From a checkpoint of a small mixture-of-experts model trained on Wikipedia.
Size: 10 layers, width 640, 125M parameters.
Experts: 128 SwiGLU neurons an expert, a sigmoid router, a shared expert of 256 neurons.
Training: a variant of SOAP for the experts, 546M tokens.
Below are experts of layer 3 (counted from 0) of a mixture-of-experts language model. Rows are named gate (a neuron's input weights, with its number), up (a neuron's input weights, with its number), down (a neuron's output weights, with its number) and show model dimensions 480-559. Each number is 500 + 40 x the weight over its row's rms, rounded and kept within 0 to 999. Numbers have three digits each.
Before each expert's rows: a language model's description of what the expert responds to. This comes from a sample of Wikipedia text that the model never trained on.

# expert 26
What it handles: Short pieces inside foreign or unusual names and words, such as Mo-ment-um, Kr-is, Ana-wa-ve, and first names like Ron, Brad.
gate0:461513511563492487567508451470496475460573472569441520529439500619493523519503546494441459461421432469593467572575488522524472507459506476491395525566486441511495533470442542613533546496610549547572467441552426512510519534542501481560481453
up0:478532494502434497536507467505438510511549462493553511521456583605509437477509520513526476453461511490578459503535516556518515507464492503497474435560555482498471598497476455566513487437551511420511499456515510513519454521507536511505460520
down0:489521431508541496565417490528494477460476488585517522493454534518457529503492584546544532496549558588490533476534603425529473533476500411488507504480455456498559510462537515487547539515516533465537511549453488489481515519552545449495443567

# expert 28
What it handles: Digits and multi-digit numbers inside statistics tables, such as league standings, election results and percentages (184, 35.75%, 11,372).
gate0:478487498465519507439496515559520511550504513469578452473390479566462479503484479461461472508515560539476567527563483489534557461529503564486512465460441473491506452521522490501441523499462514567514521519517464568458434516520542485506464582
up0:560510457514484490552541468396458518475523523494475526500579491403522516492522540519542525468492455526573458471483508505474452525583527485526469511478559530471514551504463480511556459487489519390459472459498550428531490507459425520505561494
down0:499453568482525551481503405460455511506483513469461458499550528474478534558424455472502522555452529517513486488493529574498516575483542497476419472538559541486529463478477500519500521455468406474543493490488512578498510524444419468494489466

# expert 63
What it handles: Verbs and nouns in narrative accounts of matches, wrestling and motorsport, such as won, played, challenged, defenses, bout, championship, decided.
gate0:430447507550506530468482452477475545537548485482547536597471478557513540496536533523452409521507532483520450451489507497473529545516484504498489486514571483450559456443504542448477554424440507466542521538455504500546453522547523425561471493
up0:445516482529466501505482462454464547531536514496544564560453464525500507470540528545434443511531556474505477505495542471403555537467480504507482495516565473469531445460493540426500519466458498444541490568442513537580415513539490405542501482
down0:443514500470449552476547517504538574468553509500467493484578502436519522595545494537459496458522512453523539554477520506461502443436453503542529545429550529520480480469480498535504561518507563436528538459504535403519520476423465514531478526

# expert 33
What it handles: Pipe separators between cells in wiki tables, especially after numbers in statistics and election rows, plus semicolons and slashes.
gate0:545531461546518537453515566472491544500501458433492539521511470432454530459451466513504558504559483526473513471598492452509495491450581520508544481517444457526532486526552483539478444485517536439561528452471494429435475527508503514448503509
up0:454382564440417481487482428445506477552447483509489437394539473534482448491568524509533503515502450512514496474486515513496536549462504572448517451461552518498468452425407552515603434555468465519449468461497466481505433498529459552522548556
down0:530492449564535481469480543530530593474498470500466497501476452561491543524521490476503440464440463595626502510509448499528567450485531459468543492504458490504442423505506545487423421498540483473494481511496488555562456518490646568444499478

# expert 32
What it handles: Words in biographies about careers and service, such as appointed, commissioned, consecrated, worked, promoted, graduated, secretary, usually after was or he.
gate0:550505466523534549523459469463578496542442502546469566514547493505488490501482442519512452512456480444518453527521445540486510465539489509528533436466561549480524533466528549525538516536504430545500547434477470444491505478425465561430529496
up0:441445477478481466525528480541420468464477560458448410459522522476488464463437515499531519573540492510497553491525547551579559548519578472526444513457493530479497521504551457544482459475538494502507512489510514640535510493542490459480486530
down0:525401444472502477527493508454442532546520502534454475528473565466500449517543499501527407432536549471560508516453468572577486501522541494517438461555566470429489502490461496557539447447546513515467454491560470484454486422580510502463447433

# expert 59
What it handles: Single capital letters in acronyms and the ending pieces of company or product names, such as Microsoft, Ubisoft, ODOT, Studios.
gate0:471498487469463525518483486503488507465498517491508503613510508484474482511565456480576570493556582584541473493434502509564559579555491523532517527516478513541523522522484555441527466516540496414508540485497378470533478539496579546500507529
up0:461511446474428540541474464554528516438515525494506503567526494471472513500568454509584596506534562540568496518440493512566530549572489531526515553506494528560519574539485573419543463479507514441500544475495440469549501550508595539500546505
down0:470466500554506525497477524488492524518482524539493533501451446522515518547530562443467535478524521424527428487451546543503431451483519479518482469458424480546522527572505495490556560438503493466550558492426462480439565483446533548494527566

# expert 7
What it handles: Nouns and word pieces in science, medicine and math prose, such as gene, protein, radiative, lens, module, often near LaTeX markup.
gate0:525460447467440516498476516526488466480509469499514472481490500500496511439498488411516522468457471524497446527513499488554512556518479496521451454471521483541462496488491490480548535442463557499425543514514530522542456451534435482485550505
up0:481449469430519500539520546427414458491410528498478499513506519490507445462547518485474459488523491478473545516492477562518530519502420453513477488490476556494525502491432546513448539529538548526505465508478448544462494528476447502506534452
down0:452540457484539517493401481429529491508468576483503532517458542449520504534458529478486475400503495482520451512538482516524550495474576490587578529401451506572508539482490474505555471432480480537553482518484513442509521503492425537521493491

# expert 47
What it handles: Equals signs around section headings such as == History == and === Roster ===, plus the word after, like also or such.
gate0:508521485483520523572510517492523455547535581483493489593514538429456523512491549464522433486505497448488473513458473494528487506417456526517484432503514478474505514484476535558523539513542455468509537485527476540570485472431414514528471536
up0:549479471526446423499455428514463561470542491492550570555489401471475456464580431517521456512536452519524499463488496524545559507569565451511492517498458506556527527529574517435416509496484546485487484496450501462417513478568564535498543460
down0:458541434481547518443550538493482524497518493554491577491501505403378473514451507479478483541609461522522542498487533547523480499462564453604478488518513488512493484524437533504464479479474473542440458446505486466568435479425533539537499477

# expert 30
What it handles: First pieces of names and title words in music, film, and anime credit lists and tables, such as San, Tra, Memories.
gate0:556444518408496460536486465496560534379430510504458533465428460542510505566483552495470428505513508502465463482447474559553515471483481503478454531501461457457554483541588522471444543511421526452512440515509465504395524463524506494535499582
up0:501541507525513532530413508540530463489499514523537541484561502518449531503431533479485638447458493518585495541472521471538517507482555481528512423467458471504511479468537464482546506460494525490538565525497561499501475554507557506453559443
down0:485458486522510459507513519441500540557564512494467517489385474497507447525460520470539479552491519447500447457433524480513512434581502459454512495482493441518496501500504525515537453479469475534457491527522469456578545513475515567561548533

# expert 42
What it handles: Inner and final pieces of Slavic, Spanish, and Thai names in sports tables, such as -kov, -ić, López, and coordinate marks.
gate0:543530532573517552484501579522548453535485551522484447560498506418513505484528463462498506492574448515469458537552476546458503532508524527458491442514506443507563445475489461533467436503465438511557496481521527444507409477458449454436486421
up0:515476554480526483535440512540459526512444485420542466507502473495454541532435520480476452531504496490470525547442516453500526488524591460493446544497448524532545504444497516570437490519485480541464463499501456548511459571486544458521433531
down0:506548459550441581517502499500543460458541462500472538483477511555447491488501502520514446465451463463439469505468524479498409446483525395476529490469476540460473504511503488446447405589527550427504498508475436498443512548528494581525501526

# expert 55
What it handles: Opening parentheses after a name or title giving dates or glosses, plus equals signs in heading markup, slashes and braces.
gate0:531468524549488530479526509518526510527462484542509533469586493496450548461569537468534549497493449425521519470506423486521511520453544549464467522505501487468408521463448517529478481435516467501553539445520494532498510520588518503471527537
up0:472504437455489494491539491448469476488553522453410500548505509482505403572457458555512447482551531514499478504517583543544488451514488488485483447495499465512522526588560551502521486511467428613480531530458456403434484508440454514491532515
down0:480478452447468530533493542510492498463526470571462504556505529565474471527528500523525502432508551501497389524458508536543480505488516584402474495539498506574505430469504502480567487460488540505473452508429450524511528526459520461570511546

# expert 58
What it handles: Words and word pieces about churches, clergy, kings and empires in history articles, such as bishop, Cathedral, prelate, empire, saint, king.
gate0:586540404547526521493455481470499461545550482523488550535487479504491521446527425524489481417503462533479425502482510489462504498481462501434493456495483494517476471532471572561477555605484482470567509449510473534535462469461522475546488482
up0:499543476474420525476510517507525485502489522457501532540552432536477553412478492584506468475489555505588435453437488442516496539496491490480498519476455536449526475515458514536426522514443466522516512541456472533450558482442586520550491478
down0:565512475564491524412547573488463526499431473478497518476577495504478534482485469490481513550449515538457529506483518472498496472555511489479441515495507517502538477552497433469542486481469517494441461448477553508435505496516547485501563557

# expert 8
What it handles: Pipe characters and list dashes opening a new table row or list line, especially in election, filmography and sports results tables.
gate0:482466562551564530508510501435452494522451412456516472482502563488503469474464505497524508461420510493458421578458460433572411488544443511494450566449522522469563477466593518474564508522547456560414476574436483434544462481512499496447532480
up0:536532425447453482511473479556518548503500564525543473495494447494502548497501526502460531523563451457498534421546548579417580518426528518525545450532502494516461530561409497575421499524453518479556533451537481516479564516497477477544446542
down0:543501516476502487482453495579494497456445488493517542560535510475514533471487521542512553485518471517481592513549494568491436566490456540534505489575534538518581473505511499458465535449437486454460515507430494507521518518564524466472475477

# expert 19
What it handles: LaTeX commands like end after a backslash and dollar signs, plus articles, prepositions and verbs in technical and scientific prose.
gate0:542490540553486532551465586539528407567515492544487533531488498516479542497498539499474547457482521419521505403593503519500488542498511513526477523519516524490565525486497441516482576511582532450499499501545510474514463500480462441522528519
up0:467526484500509440458567422495485589470466510504489510430473518483555535550528469488508440523530467535478486511443498462419535507462524500557500448480481498510477501501518521459486459530452438503524509452407491545496527478547597579440498507
down0:477444500471412491481592556533487468466494548457514524547500509487525452505451537480494477550498521523439448528508507582508399475503518532457519518512610444395425500523463465473488467459507499502514448378513466452489491552517524452496500502

# expert 53
What it handles: Capitalized nouns for nations, governments, leagues and institutions, such as Canada, Iraq, government, University, Succeeded, usually after the or of.
gate0:434444537515476554505449521483458458463582462525493538463518508493501504551523446523454496461515510541626453482511498505500570536439516491499572539449514486478474480512460492481373483458532571530471520463514485498515483507494574502506525465
up0:530536482469507413539506434530557578539432546525508469496515468534498461446489580513509528545492531450422581545548481461527390457537476480519433479538442462575503468490513474529574521545486407497500468500485487507502553487493423505484474478
down0:578477467567537498496489467478512494470560457492467504521489472495520517507493519395486442503515547483471462514493496495515478531524503478492437518571495468511489523514479484554525502515513527534504491496457514440418565454513473543525542446

# expert 2
What it handles: Middle and final word pieces of place names and surnames, such as Glamor-gan, Tipper-ary, Rosenkrant-z, York, -shire, -ton, -wood.
gate0:497449454540534559488524444482546532497429524538524473489450493491521508525565493507527498417554539527543470481545499496525555576502485512436521510511444486546498497484583521514511432519490513504489620478521472518539515504524441441507517495
up0:530544526461518509490481505551497521544521537521490488559537528520470485484438495481459505476476442487449525516468527530495433470476558495553529494436508468479481502480445510441511542492503525542495418497501583403459507442476529518538479530
down0:528523443560467538516437486487571562532496472503489528504467494514500516491554504521538522561474494470482472499539516425553531467492457517460480438496526533487493464439547507496465479479459530459509512465565566528555506506512497525455432500

# expert 35
What it handles: Sentence-final periods, closing parentheses, brackets and quotes right after a word, often before a line break or new sentence.
gate0:556491428472512490504470415496452526518460469506490507534519505494500462492501526542547499504479488468508468466502504477556486501499515470448473463533484423474511427536498505475533532506496518519577481481452467518536387507488495477522548508
up0:482475480482491520486504541500536481465518487565493567480490479518501535546481491487464510466524500516442498544510543573448516544524506501520499521506505574556430518491511524511490527514486519502431494508549478472508594497517517441492583486
down0:521503510521473527504472543548494505531521521516461512468665532487562517504512473427499479403446516501540453479464453477519481557554445448524494504553443509496444570515481478445480568528469516484501421522514524503483532524524537449530512508

# expert 23
What it handles: Later pieces or words of proper names and titles, such as New York, Theatre, Gallery, PlayStation, or a surname's second piece.
gate0:584475500527535501459480605525423550509507404520542492575449449550524560525539569505560385457489488520460537502540512533515510501498514495476475563534530490504453534493540426419516503548450478498481412488515536438470476511475498515493569465
up0:450416571507424413460608511539491530529533541503434486444566491568472487484481503473530476532491500479533468527497457483441494468462562523522503472445563443480436417466452493514432452502570442516527491441496500459476574434525456473481550461
down0:588483557406538456545452505552460470469465535530471459481454495444469471502512456526506511525493484500549475463428517506491485479460509518464475492421525516522488574547522518548450449440493481411494539516504484559439512539494482475500500504

# expert 25
What it handles: Noun endings and abstract nouns after his, a or the in biographies and plot text, such as presentation, resignation, autobiography, role, story.
gate0:481475494441530524534542511438386479440534511548500526514548508513502563477542452394506509501604497591460550473478468463468482594520477600522525463562522503480470507417521572457423457462545457560508511569468483466507476434465506506505507487
up0:550492482558565566552589568474442524538451525509599487565538426512538497537498541488550482413485497426426542495482543478422491489511547618453446448497403487515501524541535537509494490494518463537523497538493496496507467487497509466454618530
down0:522483457495482450480501605491519512472468548468519527457480517525543470517537518493432485589489569481404504490501481526521474410439548583511494469475470492487527437476527490475494478528459489458498470514561509520476508465470551573530539544

# expert 62
What it handles: Closing quotation marks, closing parentheses and dollar signs ending a phrase, plus time words such as after, during, later, before.
gate0:508491479512415454568505528511471513522527509491560496462519499453460422480520532542550483497489542474499515478459573498493522573518523483480476419554518486480498431506472520502450533477500443492550497433501477529488455482513478504543530560
up0:495469533511452526527488553515514483557477470463526481476487436452452521556520504528487460541452496438534550454494527573504501585522453529499431480491544502512520462500528526551554447474570459491502512529466569575541523471473552556535533527
down0:462452460467550487444581503554589538518466499431476521456428477583482490529549455495511442430527499488546499497472559566449475551410467478486524511477430465513466482447505479427527512560502425570502524471545500480554517482554544543531467534

# expert 38
What it handles: Prepositions linking a verb to its agent or object, such as by, with, from, under, through, plus pipes and dashes in tables.
gate0:545522511453489546525557511492568489542439525515490491429431480513487516425477460502479514516482543437498557495494462534513488484515504504559494437499531483435501555540458483481499522505511503538568501448510472497551533585510543497576573514
up0:502466463533504486454491488462416461495526535532577493509500474533512552582566526491505525487508503546510489515519512454508478502459418488485466489510476480505493531440525457539524475418533537462447538512476521524436482467479486520493436423
down0:505413533512501519407457456497563498525563518533466484461534422538473511590540450482523474529564462520543457499645459488486499471547406457406411567549479423486528516499515514484467444460492493494490522476541439543433524439539479535462434519

# expert 54
What it handles: Middle pieces of ordinary English words after a short start, such as st-int, bel-ief, explo-si-ves, sent-iment.
gate0:493538458456527527448445468504481520511506541483486521488460460550401462578514498593403552503504513415472471492501460514547485490571525471573487564460588457493508511472491519477536449477567524584510541396476428513480498463439572511538437504
up0:425501499444524475526473501455546486532548431471498461547476480534493495468515537493497511488575522504499541512510472541467457547439448446476522488425556449475540514525469487490497492490479482484508502520483633463414561507506404530484461478
down0:563469514483485484516486533473545503509503464472423467558456477552490580445508605514515496561487530451480527509553545561479537490486532513490463487484423541494457530480511544474526494499478497474467514536533525544532491498497527524523451595

# expert 10
What it handles: Colons after field labels in infobox lists (Class:, Date:), plus commas, semicolons, dashes, opening parentheses and words like including or United.
gate0:447526493480457498461479468541547464464524421466508507563491526465505514447553522511523529437551535497449529533553546483440564476485541470535448526474570522430547498487501466521533494548502453529509530486403507462532462465465514499441484563
up0:577478502506526551438534582498518517591557494511431498453482512518461505521445537539483472545416546500546438476476499485484471546523485518499520439528503476539467461509552532495456466481606581502499446508570520484480584504503490535492501471
down0:469503482479465456502455517564541460449478477497449409485537479523451487464479545453517577555509501477493551533479482454493486456450528467529503406428535596449474493510497581511485474465550563548479561474532507461503515503583449597506519467

# expert 31
What it handles: Pipe separators after numbers or names in results tables, plus the preposition at in life events, as in died at, attended.
gate0:446539512504489463469496485538427478496542510490544535520516452508497500523447450475478458476483541504504423474551493403487500446441495573467463447477445485511486484551554535454503568474471528497486532509518459498502477463444527573553461498
up0:509537409508510447465481521505495443507530585498544522458509536523499523494492515465520484450473523519529501498556542516472536501457547497422517494445432521552490509477526512469510551475536495546487587526521544514536488490481518560462475511
down0:523484559393535480594452477512553454481494528470576520476515475500458502508442499492572522530458563500527477501530475550538472447417523505554474523465475527544503522522507574426556516527522447458533527540471515513445510512550560535451494543

# expert 52
What it handles: Word pieces inside non-English personal and place names, often Slavic, Turkish, Spanish or South Asian, in sports rosters (Vázquez, Zverev, Verets'ka).
gate0:386473485597474518476476555467483444519539480537458480544524521517488522563494515457485455488449552517547482485509464500449539503450451558486490588478543560495484445474526542501494473496509437514518495467530560493505466459451486501530447507
up0:463514503433493543598483567460516529550485507467482468571493546432463501532507526448456544519511528510489511501538470460423537552435464478482557498410511516515485468528479577505534480456503508507486519510562497492402457511502498542503442521
down0:472462505548514606494519459498477423471500454541442484533558523469510504507562460425568522508492463487515520511410434553534441518498505508517493516514483470566394507511439545467465444565516519526518470448490462461456492426459496539494450495

# expert 12
What it handles: Prepositions and auxiliaries right after a verb or noun in running prose, such as of, in, to, for, with, had.
gate0:571511475545469436498541546557452478502493498553448493535458500485466525425470400524523484519566463510530497497598498576500553512487464531478483509504542514503510506530489476453417433593491508502519454504555495575476474426504500520512555459
up0:504493470485529476464507597509508447493476493545522506531440389479451577499524495510496481499533535515471514513494503513462576484481479501491476556504505540494478476560451496482535478509543572454487454515500507583492510453502496462453492408
down0:498574532576480511461405430536463422508464540477458499513526502513457436485562472480485559536485455486553485518523568485534452511536526441528489472521515541490556519469463450521475582485456519507514492570501460524486523468499556465457515519

# expert 40
What it handles: Words about films, albums, songs and media production, such as film, album, vocals, screenplay, Filming, Animation, released, Studios.
gate0:487524515540457488505506502517470456497550565503465544501545450478543470479541495587546540469509503464480521496550492513419488536591592496517481447474447401491464492515540538548467553420501544413514480555461566439512506523535485519567471585
up0:496471532518460478474496482477489449500560543497467524485546475438507411419547490560514508465470449535466487496498530557493470485579559485538491487452455454502463483506573513558482558508469528419527491519483573432492461524547489536550489597
down0:511509540492543493540467552531423523472460454536413518449515427531510515495488515501462521522532521518446477488487486533487445472508429459536525454496508536452585490460488572515473488514486458474523503529516493528450475466529519476489494457

# expert 60
What it handles: Opening quotation marks, apostrophes, parentheses, and dollar signs, mostly before song or album titles in track lists.
gate0:534541520541480447538497572486499571513512435498461559530579435474434513524524490499464500461456516536444466534509544481426505488525454584492470490491529548547481507507474514504462468526449476493429445519490541441538461524541453506517430434
up0:539518459503481472512500532538520490507439423501529475508559507520501503489514475514461506500462463605485458497507503508478446510583507567451513504488541549560487507508431497561449498550520461514459437511541581459510496532562422489519420480
down0:394506528453549512505458616482534500477540456528529528520495479503533471468431496608533455459478515465529515486432544463533503600525563438470535499572471505481489546561384473550509461546458469537554536444511479564497536431496447536502484474

# expert 44
What it handles: Words on location, routes and transport, such as north, border, coast, near, Station, trains, the degree sign in coordinates.
gate0:470425561485466514472529491540568492511492468436515414511496481463517551462494523485545522467400523540479501438497492484515534513523473544514481503541475546465547477490500542447544504520547393587484548543468533402461534497406553527487524483
up0:541482587510530515444539430550460529549476465478499471501528508478461528473490513462556528459413468540507432467550488481512535508531473524467494517416521507461536519487561524453525506490529442580488583521519514447499491475458511514421562550
down0:514530496510544470484429478503457529490481499514525503529560504436484418481502486558474499538527496549537504538478515514540455496478509501496579440469509547439481436583500544527464516459552552485486550454520525434514505470529561447523546409

# expert 45
What it handles: Commas and joining words like and, or, but, & between clauses, list items, names and places, or in dates.
gate0:543459477550568487479534507484506547495512572596522576442458522436502446491506539468458495503509526489497490493518462477476416480508537465461526519497444473455537501484483504506472540565454476531528489499482518504491501551523497453520514513
up0:453487528463436429489513519441518488498558512422472436545576469481499475503560505501535502471563471470528501461499558544548545557487474555526512558475482512539505496464511468529531509483530534449481514479488540518509531435434436542551476495
down0:520475461484569489437459507396500511479521524470497522545401541469519425524480467470521586492529546506470538461526456472540501468511519505465462503504451538475515447503514503513481522542454529594549467464519447522466461498520482484482513466

# expert 56
What it handles: Comparative words such as more, less, longer, older, -er, and word pieces in mathematical or LaTeX passages.
gate0:485468442517493470591488532473424520492480497492505487537462517568566537588491530464435495516438522475501499381532539535526501548552533429523500484539528504524489461501448529396463448509571488512493484404506484481460464447415507458493471545
up0:476496515503470527540481466524542414477492521494529556481510540488504501453497522513555456487499523442511549535488491551461549449539460531545587524525542490511510447480483548495487514562413513469459486516496445421493533473443510578546433551
down0:556583504502448585509523499530472468443520499504459503512488504497538432510465535483520456500506466454576461545505439457490524446498510503556503549530477454414539507482567487487480495531511482543530541486515505529480498557538581505464487489

# expert 34
What it handles: Word-internal pieces ending in i, especially ti, si, ci, ni, ini, inside names and words (Grapentine, martial, Ultimate, Vincenzio).
gate0:520506441528512493549438560514521505469568597514502426551536434452540458537444493490514541495514517476476552551558559498523508513485543503509550533529550465535551453498550538425498489462432464515514476602495496489577571439472523507547413498
up0:468514547468499418498489461507539505495520485472499529459488537518538481497572497427523559493510452502492528434475457510478513476446585562538444466488525515512476506403554504478502498536493470510514471548465523480523493472440444455479555520
down0:518520485542583497521481506533451517479433516418528402500542525507482453476509501481464548581490519489531510517543496590444394501481471491565504512487552472492453499497539463442528577486531551521553482517498500405594541559432457521490498501

# expert 39
What it handles: Numbers in infobox fields, above all the seconds in geographic coordinates (48°00′10″W), and years like 1958, 2004 after colons or dashes.
gate0:509469451488513493496477580537457545518500521521484524499503413551511516518496446551468427499443507430408472512531510480483485439457478535490503475522513511467517493498512568525509488488486488498514560567491498546406519424481567463552477517
up0:477503460493510484511489551523422520492527564535510486509478453534483518494496445561485426499449489422428491486553548473506539403500481564483523470514533476436505476547478516499513493491494532522509543582485473561488562442488551466570494512
down0:437538531464473547532502470507448539514535502461550510552488484474452455460434487477470437489532506482515509480492522499502458512504471438575541459448433511457559489467500509532547492481515562536557534533542533504473574512516428503550574553

# expert 13
What it handles: Units, ordinal suffixes and score dashes right after digits in sports results and tables, such as 3h, eighth, 33rd, kg, 3–1.
gate0:527459489458500486462513504487522540474456501522536555552489505545452482529437477476484488474521477488470399477464501461508523516467553534505415535535439437545476558490485524489479483493505508526441474499566513491479465524483575541474557506
up0:541466440445424538447521503519527578557525491547454502539455516599513540542475482516460515483551461485490462522490505456534517473479533514523466490581472493537566537556479507488506513473484523541428479529559439480455480511558529506512533501
down0:454483475551395515443457500491529482514499590461599589483581503500531451503551488465568485456526537464482581494477474503464457475517495466415526409439573482577519510461487482549515485467514473581514474526489472526427511473535564437518503476

# expert 51
What it handles: Numerals and digit pieces, strongest on the second number of football scores (Valencia 1-0), also table counts, track numbers and populations.
gate0:558504471544484459513533575533511523511484394542522530513478544463518471490550477492454495493524452501473478494493546512451544477439532540516481472504549524496470527461514485493506548472511529564486511564567539449555512551489484471469537522
up0:537517490523520494456483546435470509510550456432532533573492514505470507470510437518560510506508472507544526546560507441515606531470540552445517433539472540568493530501572466489580507484500401542527587548434493497453527460494497419549560485
down0:502504515462497543483521518563461506494477530456504510499477619564525477521550470427493487500491483429527506399506551536473551521391517481464522458517490529481466486606515548557476461542469587531534424572463501550533448433455515513544444513

# expert 50
What it handles: Pieces within personal and place names, often after an initial letter, such as P-ort-uguese, Ge-org-e, Ed-uc-ation, -burg, -berg.
gate0:513522513463474489550401472523511499547526477414456496456540448473452595515541519503528537451517520472499472504539497504497523494523531513478503444516489510497517491519539553503455497473477508544489493519505498412485513526546488524441556466
up0:505489531503518450477528534540520500437500505505547562493432538545536488469536506525498494508447428575451539513441489448505554510471429521505469595447504482491522569490437451445548489500481525460492488471504506521470502460430525511557426484
down0:476498529457514470542493494516480509518505571496494552486494488434461422500456484484462437456475554428487419539508535512561536508436535548544512430510476484465474500443527494495457491493423532575519485480569465498522568509551538477598566487